From a checkpoint of a small mixture-of-experts model trained on Wikipedia: a softmax router.
Below are experts of layer 6 (counted from 0) of a mixture-of-experts language model. Rows are named gate (a neuron's input weights, with its number), up (a neuron's input weights, with its number), down (a neuron's output weights, with its number) and show model dimensions 0-95. Each number is 200 + 20 x the weight over its row's rms, rounded and kept within 0 to 999.
Before each expert's rows: a language model's description of what the expert responds to; "comes after" lists some tokens at least twice as common just before its tokens as in all text. This comes from a sample of Wikipedia text that the model never trained on. Tokens count by the router's weight.

# expert 21
It responds to: Numbers inside tables, such as minutes in fight times, votes, yards, season statistics and years, e.g. "1:06", "19,142".
comes after: " |", "–", ".", " (", ":", "|"
gate0,210,175,234,159,195,197,209,226,201,199,200,196,171,187,234,190,197,238,204,215,178,188,202,210,186,173,195,207,213,171,209,189,191,191,183,197,220,215,215,198,178,243,204,200,180,200,212,199,190,193,156,224,211,206,214,190,167,226,226,195,213,205,168,222,180,229,190,185,177,214,168,210,199,207,224,213,219,206,160,226,148,232,187,195,178,193,188,204,245,193,178,202,172,211,213,179
up0,224,181,228,153,176,199,199,227,211,197,183,210,164,196,216,181,194,245,201,212,177,188,217,216,190,172,183,200,208,180,211,198,192,196,176,201,213,212,212,203,177,238,207,197,185,217,203,195,185,178,159,220,196,207,209,187,189,227,225,197,213,208,167,211,186,218,194,193,177,210,173,216,206,215,214,221,222,190,164,236,145,233,192,185,182,191,183,192,249,185,172,219,202,216,217,193
down0,234,167,242,203,216,201,193,213,211,216,216,209,171,230,180,199,210,211,213,180,179,236,197,192,225,193,210,183,195,165,208,183,183,211,196,224,194,251,192,221,188,191,211,175,197,201,218,147,167,199,201,171,189,222,186,161,204,183,229,182,182,229,195,202,222,194,199,199,197,172,171,187,227,169,182,166,230,198,184,201,200,211,182,205,201,179,211,229,211,225,196,224,197,216,210,180

# expert 5
It responds to: Nouns and plural or inflection endings completing a noun phrase after his, the or a, like son, wife, company, albums.
comes after: " the", " was", " his", " a", " in", " is"
gate0,235,225,200,213,179,238,199,163,171,201,189,240,163,212,212,223,190,198,197,221,191,183,224,197,233,216,191,189,213,202,190,233,176,198,209,234,220,210,204,191,212,203,177,208,147,173,216,229,205,184,221,178,214,175,198,235,216,233,201,200,210,218,196,198,209,218,217,204,204,171,235,184,203,181,183,191,215,200,194,206,205,191,203,213,224,206,194,190,226,225,174,220,148,218,206,180
up0,189,191,222,194,226,183,226,202,211,184,217,190,221,236,195,188,196,212,202,195,198,199,184,188,170,200,182,208,210,181,209,154,228,216,211,188,163,192,199,235,177,204,212,201,191,204,187,144,202,217,197,230,179,218,196,183,205,158,193,225,203,198,203,206,189,166,182,210,172,217,183,192,228,220,204,196,216,197,186,217,219,206,194,175,214,179,203,250,153,170,230,203,232,207,217,235
down0,208,198,205,192,209,243,212,209,213,194,227,190,199,186,198,196,220,203,197,193,219,229,200,158,169,187,204,181,200,195,159,155,230,219,193,192,202,226,185,230,214,168,200,205,177,204,192,195,151,160,203,189,188,218,192,177,204,155,208,196,206,176,233,238,192,204,207,222,201,205,182,192,228,211,197,202,226,203,181,217,216,210,218,173,185,173,198,217,211,218,174,202,205,164,244,219

# expert 1
It responds to: Opening pieces of words split into parts, often capitalized name or title starts, such as St, Dr, Sh in Archbishop, San.
comes after: " the", " of", " and", " \"", " The", ":"
gate4,202,176,196,210,203,198,212,195,181,201,151,231,208,195,191,205,192,222,195,198,181,202,243,213,200,218,204,191,204,192,226,238,222,216,204,217,221,178,241,198,177,188,214,178,201,258,212,172,159,204,205,192,194,218,173,204,194,246,204,218,231,190,223,177,215,202,170,200,207,187,227,212,195,185,216,207,177,178,204,148,193,160,179,215,189,191,225,172,191,202,195,199,207,211,209,184
up4,205,220,206,188,207,212,180,213,211,194,248,172,202,202,219,197,207,191,207,201,224,193,165,184,204,188,206,215,189,209,182,169,178,188,188,192,187,214,166,209,230,207,190,226,195,138,187,222,241,203,192,200,214,203,222,187,207,164,189,187,167,221,182,219,171,200,238,191,179,204,172,180,229,227,178,197,229,216,203,252,205,233,224,189,217,203,169,222,201,195,200,208,192,193,187,221
down4,219,224,214,209,212,218,212,216,258,221,230,237,193,182,197,190,214,196,199,175,187,219,205,216,219,212,219,212,181,217,196,180,177,212,174,199,222,193,191,218,216,174,193,214,212,151,247,203,213,194,169,205,171,231,197,199,221,179,237,194,204,158,187,216,177,196,202,206,201,238,220,196,178,193,197,191,189,187,210,205,185,235,179,189,195,204,201,221,211,181,221,239,237,206,217,207

# expert 42
It responds to: Digits, abbreviations and punctuation inside tables and infoboxes, such as U in U.S., scores, football positions DF, MF, FW.
comes after: " |", "|", " (", ";", "-", ":"
gate0,182,186,214,189,196,219,195,183,207,173,188,191,214,194,203,209,214,206,245,195,187,191,187,179,220,219,173,193,196,185,203,232,209,216,199,177,193,188,235,198,201,165,207,186,216,171,210,185,204,152,197,170,202,213,172,211,219,164,196,234,227,197,212,234,237,258,203,188,203,183,191,195,214,166,202,186,183,192,181,204,203,198,169,212,168,211,210,228,170,185,213,239,192,178,234,213
up0,225,210,179,199,205,184,211,217,195,244,224,211,182,208,200,174,195,200,157,210,226,209,214,205,183,177,228,211,199,212,196,166,197,180,183,208,207,201,163,205,198,232,191,205,184,229,192,228,195,245,205,225,194,195,233,185,193,239,205,162,173,202,189,182,155,151,196,210,199,222,203,214,203,236,192,222,212,205,211,202,193,211,220,192,224,203,183,176,224,218,189,172,205,228,168,190
down0,187,239,153,244,219,213,191,205,216,215,187,189,219,163,210,219,190,227,181,212,193,196,215,199,245,212,178,221,193,193,197,219,199,210,178,159,214,200,219,191,180,195,172,166,216,196,214,190,203,193,192,196,207,196,201,171,210,212,180,192,210,171,199,204,187,178,248,181,162,210,180,148,175,202,214,189,212,183,183,214,224,204,235,218,196,231,223,173,198,194,212,190,203,200,209,226

# expert 33
It responds to: Numbers and list dashes in infobox fields like GNIS ID, area codes and formulas, plus spelled-out counts such as two, three, four.
comes after: " |", "-", ":", "|", ";", " ("
gate3,166,170,183,169,192,206,222,232,216,214,194,228,184,184,207,194,202,220,182,230,205,221,188,187,193,191,181,237,199,140,221,211,249,205,218,199,189,192,219,183,192,181,192,179,201,192,219,203,197,197,193,199,192,216,179,219,221,204,221,156,216,189,187,231,193,193,193,187,157,185,216,183,194,196,182,209,217,199,232,234,190,204,167,194,195,194,188,235,250,190,186,177,190,212,190,174
up3,163,172,194,166,190,239,250,225,204,202,227,234,227,195,216,189,207,184,158,186,233,201,183,180,195,199,192,208,186,171,191,217,222,186,215,204,188,190,230,183,185,198,185,204,197,187,204,220,209,182,207,209,211,236,197,220,196,228,189,157,188,190,194,232,216,213,211,188,153,196,189,185,181,197,199,201,207,218,222,191,201,166,167,201,210,176,233,218,236,193,207,207,211,226,225,194
down3,190,187,200,215,216,196,203,221,206,199,185,190,185,200,216,204,192,186,176,205,213,225,233,196,181,179,195,150,228,175,218,213,194,216,210,207,185,212,236,234,213,183,206,180,191,242,215,213,185,171,227,200,264,197,152,210,195,175,216,167,183,209,205,199,199,185,192,163,215,202,190,230,201,199,231,171,194,200,176,204,240,212,206,175,193,223,181,221,200,236,194,185,199,220,210,199

# expert 62
It responds to: Equals signs in wiki section headings, especially closing ones after a year or title, such as ==2022==, ===Results===.
comes after: "=", " =", " (", ".", "  ", "\n\n"
gate0,204,230,174,208,237,208,206,206,195,177,184,185,211,199,215,199,173,171,199,199,190,181,180,210,151,196,207,178,215,194,225,220,198,210,234,224,193,196,217,193,217,236,187,181,184,209,179,223,193,216,206,188,174,215,218,195,170,233,190,196,178,161,155,187,153,200,180,228,194,189,193,172,186,220,205,228,188,200,228,191,211,194,230,218,185,176,201,182,210,178,215,170,231,170,224,206
up0,207,189,225,197,207,217,195,268,217,201,194,225,196,215,210,189,165,198,200,166,169,210,158,192,210,182,174,186,207,177,186,195,204,171,196,181,178,217,206,192,230,214,189,181,212,198,214,216,179,202,190,204,212,214,198,175,232,155,203,221,196,180,208,201,188,207,195,229,223,201,204,178,164,191,205,215,186,196,178,240,189,200,219,175,204,210,236,184,170,208,205,224,173,200,201,146
down0,240,174,206,201,208,175,183,258,199,219,221,171,244,188,221,184,204,218,236,191,200,207,171,188,191,155,206,173,221,197,190,202,179,178,189,154,169,213,208,169,234,185,190,202,211,211,210,200,196,227,176,223,206,191,195,196,204,198,190,195,213,185,205,179,181,188,217,210,200,211,217,173,214,200,182,169,212,186,168,193,184,202,185,204,191,210,228,168,197,176,155,226,197,196,216,188

# expert 54
It responds to: Capitalised adjectives opening proper names and medal colours, such as New, South, British, Gold Coast, bronze medalist.
comes after: " the", " of", " in", " and", ":", " for"
gate0,212,193,158,228,199,196,200,192,211,217,190,175,185,203,192,206,234,208,188,228,163,196,188,228,192,190,192,204,220,231,177,181,209,198,175,190,156,222,187,202,199,197,220,194,222,189,213,217,222,190,187,173,236,171,196,210,225,205,173,196,204,149,222,225,181,189,194,221,241,185,207,202,216,223,212,214,249,177,204,222,208,225,198,217,229,164,175,209,212,183,201,184,187,164,205,190
up0,205,207,251,185,193,187,202,212,196,180,220,223,202,196,191,196,157,194,201,178,206,223,225,173,226,203,212,220,174,145,242,209,203,184,210,197,226,185,200,207,191,209,198,208,176,211,190,200,177,201,222,211,177,227,217,195,170,191,223,190,221,257,197,176,204,211,208,185,166,224,189,205,183,178,191,174,156,236,200,170,191,180,195,189,188,231,230,188,199,198,197,199,211,226,182,210
down0,186,190,218,209,188,211,215,187,197,163,209,180,240,205,202,173,188,207,209,198,201,185,208,247,205,206,211,220,187,229,210,183,177,185,239,171,199,194,190,241,197,193,217,214,221,201,199,211,258,215,198,181,215,213,184,205,213,175,251,171,178,198,194,169,215,200,192,197,193,199,186,179,215,185,210,225,171,244,209,179,214,168,177,213,194,182,216,212,217,223,183,237,195,195,210,226

# expert 15
It responds to: Line breaks after headings and sentence-ending periods, heading equals signs, and clause openers such as There, However, but, although, where.
comes after: "=", ".", " |", "\n", ")", "|"
gate4,251,188,195,189,221,188,190,182,194,202,228,199,208,201,204,216,230,211,168,234,169,160,196,201,249,201,156,203,198,197,161,183,219,193,220,199,201,180,219,220,188,212,189,181,206,211,223,206,208,217,235,205,189,170,214,172,192,190,246,171,222,199,169,191,191,215,190,175,189,212,179,180,200,198,179,207,174,206,186,228,192,221,183,193,218,186,161,212,219,216,188,227,187,222,195,201
up4,239,180,187,200,221,196,200,181,199,194,220,193,217,209,202,208,233,208,167,229,171,151,190,189,243,184,164,201,192,189,158,205,243,199,213,207,208,179,221,211,182,220,189,177,206,204,208,202,216,218,239,201,207,171,218,170,177,196,234,176,221,211,165,199,192,222,195,173,191,211,174,198,200,206,178,207,169,197,194,221,189,212,200,191,220,192,149,229,195,221,198,223,186,204,203,189
down4,214,231,188,194,185,231,201,226,197,195,241,222,206,204,216,186,219,223,233,170,172,195,208,168,195,213,191,205,157,171,182,230,187,144,193,194,182,176,210,186,213,204,204,167,188,209,194,190,167,220,225,205,183,194,183,203,186,205,208,181,219,206,200,226,174,217,177,193,159,207,164,221,206,201,196,202,189,212,215,260,221,220,183,216,180,193,193,178,196,175,204,197,184,193,210,207

# expert 20
It responds to: Articles and possessive determiners opening a noun phrase after a verb or preposition, such as gives a, become the, their, its.
comes after: "'", " of", " in", " with", " to", " a"
gate0,210,220,177,222,232,203,155,222,210,212,198,193,211,184,188,200,224,205,208,221,219,177,206,198,228,251,208,180,173,198,187,201,173,207,160,175,150,214,169,231,192,181,204,216,178,211,219,196,218,212,225,202,214,178,227,217,206,205,214,196,172,195,229,210,196,216,192,195,197,205,199,217,198,176,194,180,217,211,190,171,151,217,172,190,193,174,162,200,215,170,207,188,182,166,199,206
up0,204,221,229,220,218,194,197,205,223,208,204,204,197,199,209,183,237,209,221,253,227,192,171,206,200,243,191,237,192,186,175,229,170,207,200,194,156,211,219,215,179,209,228,203,181,197,207,182,201,216,199,174,216,184,203,196,231,209,188,175,185,207,234,203,181,176,175,199,202,202,224,231,187,214,207,182,213,205,214,195,175,191,214,190,222,193,168,241,215,194,212,151,238,175,195,201
down0,223,215,184,205,260,197,178,200,197,217,223,179,177,214,192,206,227,181,206,222,224,209,191,187,164,195,170,213,175,212,160,220,192,204,197,184,185,165,210,214,191,207,214,199,196,174,214,182,195,217,240,217,177,204,201,175,169,191,203,167,186,201,225,201,214,226,196,223,223,173,228,207,168,205,208,158,197,206,189,220,213,189,198,193,215,172,204,186,221,222,159,157,191,182,189,190

# expert 32
It responds to: Newlines and pipes ending table rows or paragraphs, plus heading equals signs and Succeeded/Preceded navigation boxes.
comes after: "\n", " |", "\n\n", ".", ")", "|"
gate4,195,222,192,182,201,211,186,203,167,184,170,204,190,193,212,166,207,200,210,216,233,209,211,220,178,227,229,215,208,214,197,178,181,201,203,230,215,203,179,201,184,203,223,212,195,217,231,223,205,252,181,205,198,255,199,199,182,202,196,150,224,213,189,223,175,229,245,240,189,186,187,210,219,194,234,207,179,205,218,208,209,207,212,217,187,215,225,198,230,210,214,212,219,219,216,163
up4,207,172,224,199,229,183,200,206,192,177,215,174,184,215,226,231,208,179,214,174,196,204,214,206,222,195,182,184,180,191,190,227,211,159,207,219,221,216,188,190,194,238,176,207,141,184,200,191,188,180,226,208,230,219,179,198,208,166,213,231,191,183,162,224,192,213,195,194,192,225,197,179,232,205,182,218,209,187,198,192,201,203,197,176,229,213,171,216,209,197,263,195,210,214,228,198
down4,201,236,220,167,212,197,193,242,234,181,164,189,219,213,186,198,204,204,208,208,209,220,205,215,183,262,184,210,181,194,186,186,199,209,198,188,178,223,180,219,166,168,204,226,204,212,200,230,186,201,172,188,226,222,198,202,207,223,198,205,187,185,196,209,178,214,213,189,217,196,225,179,243,214,234,184,178,245,201,189,181,242,195,188,220,215,185,194,203,197,217,193,205,172,180,233

# expert 56
It responds to: Auxiliaries, pronouns, conjunctions and adverbs inside clauses, such as would, has been, who, also known as, since, or.
comes after: ",", "s", " it", " and", " he", " which"
gate3,211,194,193,186,179,199,216,196,226,145,211,201,213,202,238,210,189,164,199,186,204,175,196,231,159,200,201,186,201,182,195,205,204,196,202,197,136,226,220,211,208,214,186,177,215,202,192,215,215,201,223,220,184,189,249,191,199,205,211,173,205,170,207,200,198,200,207,155,206,149,207,189,214,177,194,206,196,171,196,188,197,248,212,232,170,223,209,205,185,195,191,173,212,213,222,200
up3,192,216,220,208,219,191,197,208,207,246,202,188,178,222,165,205,187,213,201,186,216,243,210,168,226,181,195,177,179,207,215,198,211,201,230,200,220,198,205,196,214,193,186,221,178,189,211,203,220,162,218,196,192,240,119,241,201,231,192,211,195,242,220,193,216,174,203,214,202,222,183,212,222,177,208,191,218,213,195,232,207,181,183,192,213,179,207,212,204,204,197,198,163,196,183,193
down3,191,184,199,186,180,224,218,217,201,233,214,174,212,200,196,197,205,202,232,210,201,174,190,163,220,217,201,184,177,197,190,203,186,213,222,191,194,183,184,196,239,245,203,174,204,174,205,190,186,211,213,210,214,218,198,206,207,211,187,169,215,170,181,224,205,219,184,172,223,171,179,215,213,200,259,206,207,216,182,193,232,177,185,179,236,206,194,204,256,188,174,195,170,191,235,221

# expert 8
It responds to: Commas and linking words after a complete phrase in running prose, such as comma before and, which, where, but, although.
comes after: "s", ",", ")", "\"", "on", "e"
gate0,211,212,249,232,191,211,216,207,186,217,188,217,200,195,196,212,238,206,228,199,213,168,190,196,209,217,212,184,190,214,190,220,213,213,185,209,242,231,158,145,255,195,203,201,149,156,175,205,190,205,241,188,190,173,225,225,170,221,211,203,201,213,210,209,215,197,201,213,200,199,188,206,200,212,196,184,214,194,197,190,244,214,211,192,215,202,194,202,212,198,203,202,178,204,234,206
up0,212,178,168,189,226,203,195,212,188,194,215,190,201,228,216,200,170,200,170,181,185,258,219,222,185,184,210,212,209,179,214,173,171,204,228,196,170,183,223,251,175,204,198,191,219,261,233,200,235,186,178,204,216,232,192,174,224,193,185,188,222,199,188,200,187,225,211,212,199,219,209,185,195,188,192,210,183,187,177,190,185,209,213,234,177,219,221,182,178,224,203,189,188,194,188,188
down0,181,236,217,191,230,196,204,228,178,216,218,209,219,212,181,184,236,198,214,211,196,237,190,168,210,216,205,192,185,208,173,211,207,169,159,237,204,202,214,183,214,222,176,214,234,196,172,170,173,204,184,187,188,221,211,207,190,179,241,180,202,202,215,209,188,202,232,186,186,198,186,174,206,190,233,172,218,222,222,202,173,192,224,173,199,201,160,204,220,212,210,227,189,162,181,208

# expert 30
It responds to: Markup at line starts, chiefly the = of section headings, | starting table rows, and list dashes after line breaks.
comes after: "\n", "\n\n", ")", "\"", "\n ", "}"
gate0,216,178,192,181,213,199,238,198,200,181,218,237,189,189,218,200,215,196,170,198,183,184,208,202,175,215,205,176,161,211,188,147,223,186,176,204,127,180,200,206,212,203,213,191,202,219,191,210,193,184,200,210,196,220,199,210,221,201,180,163,201,187,171,206,165,208,184,189,206,186,206,193,198,201,204,150,184,183,211,247,204,237,191,203,176,200,230,197,245,206,196,198,201,196,186,180
up0,223,179,188,191,214,218,235,183,178,164,217,227,193,216,204,199,229,188,157,195,199,200,194,189,189,203,215,163,154,215,185,164,224,206,178,214,132,174,198,223,208,224,203,198,199,221,222,216,214,205,201,207,197,202,200,210,211,180,189,168,188,193,188,209,173,177,197,178,210,202,184,198,190,207,197,159,190,192,198,244,200,243,199,228,177,226,238,197,212,203,195,196,204,196,191,179
down0,212,180,228,199,198,170,231,194,189,201,198,209,213,215,239,198,170,239,195,196,207,197,218,185,196,204,201,221,190,201,231,188,211,208,200,181,205,219,211,190,210,180,263,186,215,198,222,228,210,178,166,192,175,211,196,220,174,201,187,211,168,177,212,196,210,175,213,184,177,214,163,226,204,206,196,195,148,196,170,220,175,229,189,163,169,176,203,198,206,203,167,189,199,167,211,190

# expert 29
It responds to: Articles, possessives and adjectives opening a noun phrase, plus word endings inside modifiers, e.g. an unincorporated, high-profile, 66th-minute.
comes after: "'", " a", " is", " as", " was", " in"
gate0,204,149,200,181,205,207,178,186,206,209,221,166,251,152,200,225,180,176,158,229,204,197,230,177,206,189,195,173,213,214,197,193,202,197,201,226,196,198,177,180,228,166,195,237,177,209,189,229,196,205,200,219,227,191,172,219,195,224,221,180,212,220,205,208,219,180,201,202,200,199,206,193,218,183,201,191,185,180,158,193,190,204,230,218,170,202,172,183,213,185,199,190,230,200,235,198
up0,206,158,194,184,218,207,182,196,194,206,218,180,244,161,212,217,183,185,156,244,213,208,204,180,192,211,193,191,211,208,201,191,194,220,174,234,189,200,179,175,239,179,180,211,184,214,188,232,191,205,188,208,227,203,186,221,186,216,225,167,214,234,185,214,221,157,206,206,210,197,206,197,208,190,223,196,197,188,153,194,191,215,223,237,173,198,174,176,208,189,201,188,233,209,224,188
down0,173,194,203,210,192,197,176,216,181,166,166,199,162,175,204,199,215,210,211,188,230,208,177,210,251,168,179,208,179,239,199,224,209,176,200,187,187,228,186,209,178,217,185,165,190,238,190,168,200,219,199,222,208,209,217,218,192,196,219,194,201,194,196,210,227,191,189,200,184,179,194,186,183,207,192,159,208,204,196,162,219,200,180,185,236,210,231,202,227,246,209,204,164,224,186,191

# expert 53
It responds to: First pieces of words split into fragments after a space, like har in harp or harsh, ch, res, Gu, Sch.
comes after: " the", " \"", " and", " of", " a", ":"
gate4,216,254,206,229,204,201,222,213,212,206,216,169,214,179,193,215,217,235,176,219,219,177,197,191,197,185,228,214,196,238,185,238,185,162,179,220,192,213,213,246,181,189,198,199,218,195,201,191,200,192,191,193,226,196,230,173,202,194,202,178,170,202,184,224,201,193,209,172,210,236,230,200,165,186,219,189,235,194,189,190,229,200,193,222,251,191,183,168,213,203,215,196,205,220,200,206
up4,222,228,208,237,187,214,209,203,199,171,171,223,213,153,158,204,215,172,211,202,200,205,187,200,206,192,210,243,140,232,217,220,210,181,158,202,211,204,226,208,240,206,183,189,230,216,197,216,202,192,183,200,194,212,203,175,193,190,229,217,197,199,213,215,178,194,184,198,212,187,216,187,206,214,216,212,242,202,181,185,211,191,170,215,241,222,189,186,216,185,204,169,193,229,189,196
down4,230,229,205,240,211,220,229,201,199,194,192,212,198,218,183,205,194,168,216,238,191,217,198,194,191,218,191,206,200,221,202,207,195,179,199,204,171,194,179,206,199,168,205,210,205,203,193,205,200,179,192,195,186,238,235,213,202,210,161,222,201,207,178,243,189,156,218,197,181,236,239,203,188,184,196,165,180,228,196,217,195,178,237,224,201,195,194,159,186,193,228,166,208,211,156,200

# expert 23
It responds to: Sentence-final periods, closing quotes after periods, paragraph breaks, and clause openers like However, but, although, It, They.
comes after: ".", "=", "s", "\"", ")", " ="
gate4,230,202,215,198,214,190,206,195,158,195,164,205,176,155,205,205,208,184,196,239,190,215,209,201,255,207,204,189,224,187,217,201,187,192,212,191,207,253,190,206,228,233,210,192,188,183,196,216,200,203,212,183,180,189,230,190,202,192,200,161,229,206,184,216,187,155,197,204,208,196,212,195,165,178,178,174,210,211,208,210,176,202,200,189,182,219,214,156,192,173,178,211,231,204,195,156
up4,163,194,195,182,200,226,189,204,206,208,227,187,225,240,200,177,177,243,194,128,200,187,208,173,162,176,184,224,181,213,206,202,232,200,168,200,173,173,205,163,217,195,212,213,203,201,208,197,187,177,202,205,198,204,181,172,211,187,198,240,206,214,214,184,191,205,193,200,198,214,197,211,214,239,220,220,200,178,196,198,194,203,219,176,226,185,186,199,194,181,224,188,186,199,200,256
down4,193,201,174,165,196,222,196,186,213,195,181,203,215,212,224,248,219,196,232,205,231,214,189,194,166,188,211,212,195,232,162,178,209,209,167,209,197,211,149,227,205,199,213,197,198,173,199,168,179,181,198,211,188,218,200,177,200,176,221,203,211,196,226,193,225,169,198,212,224,165,204,176,215,187,202,211,201,210,188,206,221,219,206,194,189,191,210,231,235,185,154,228,216,181,211,243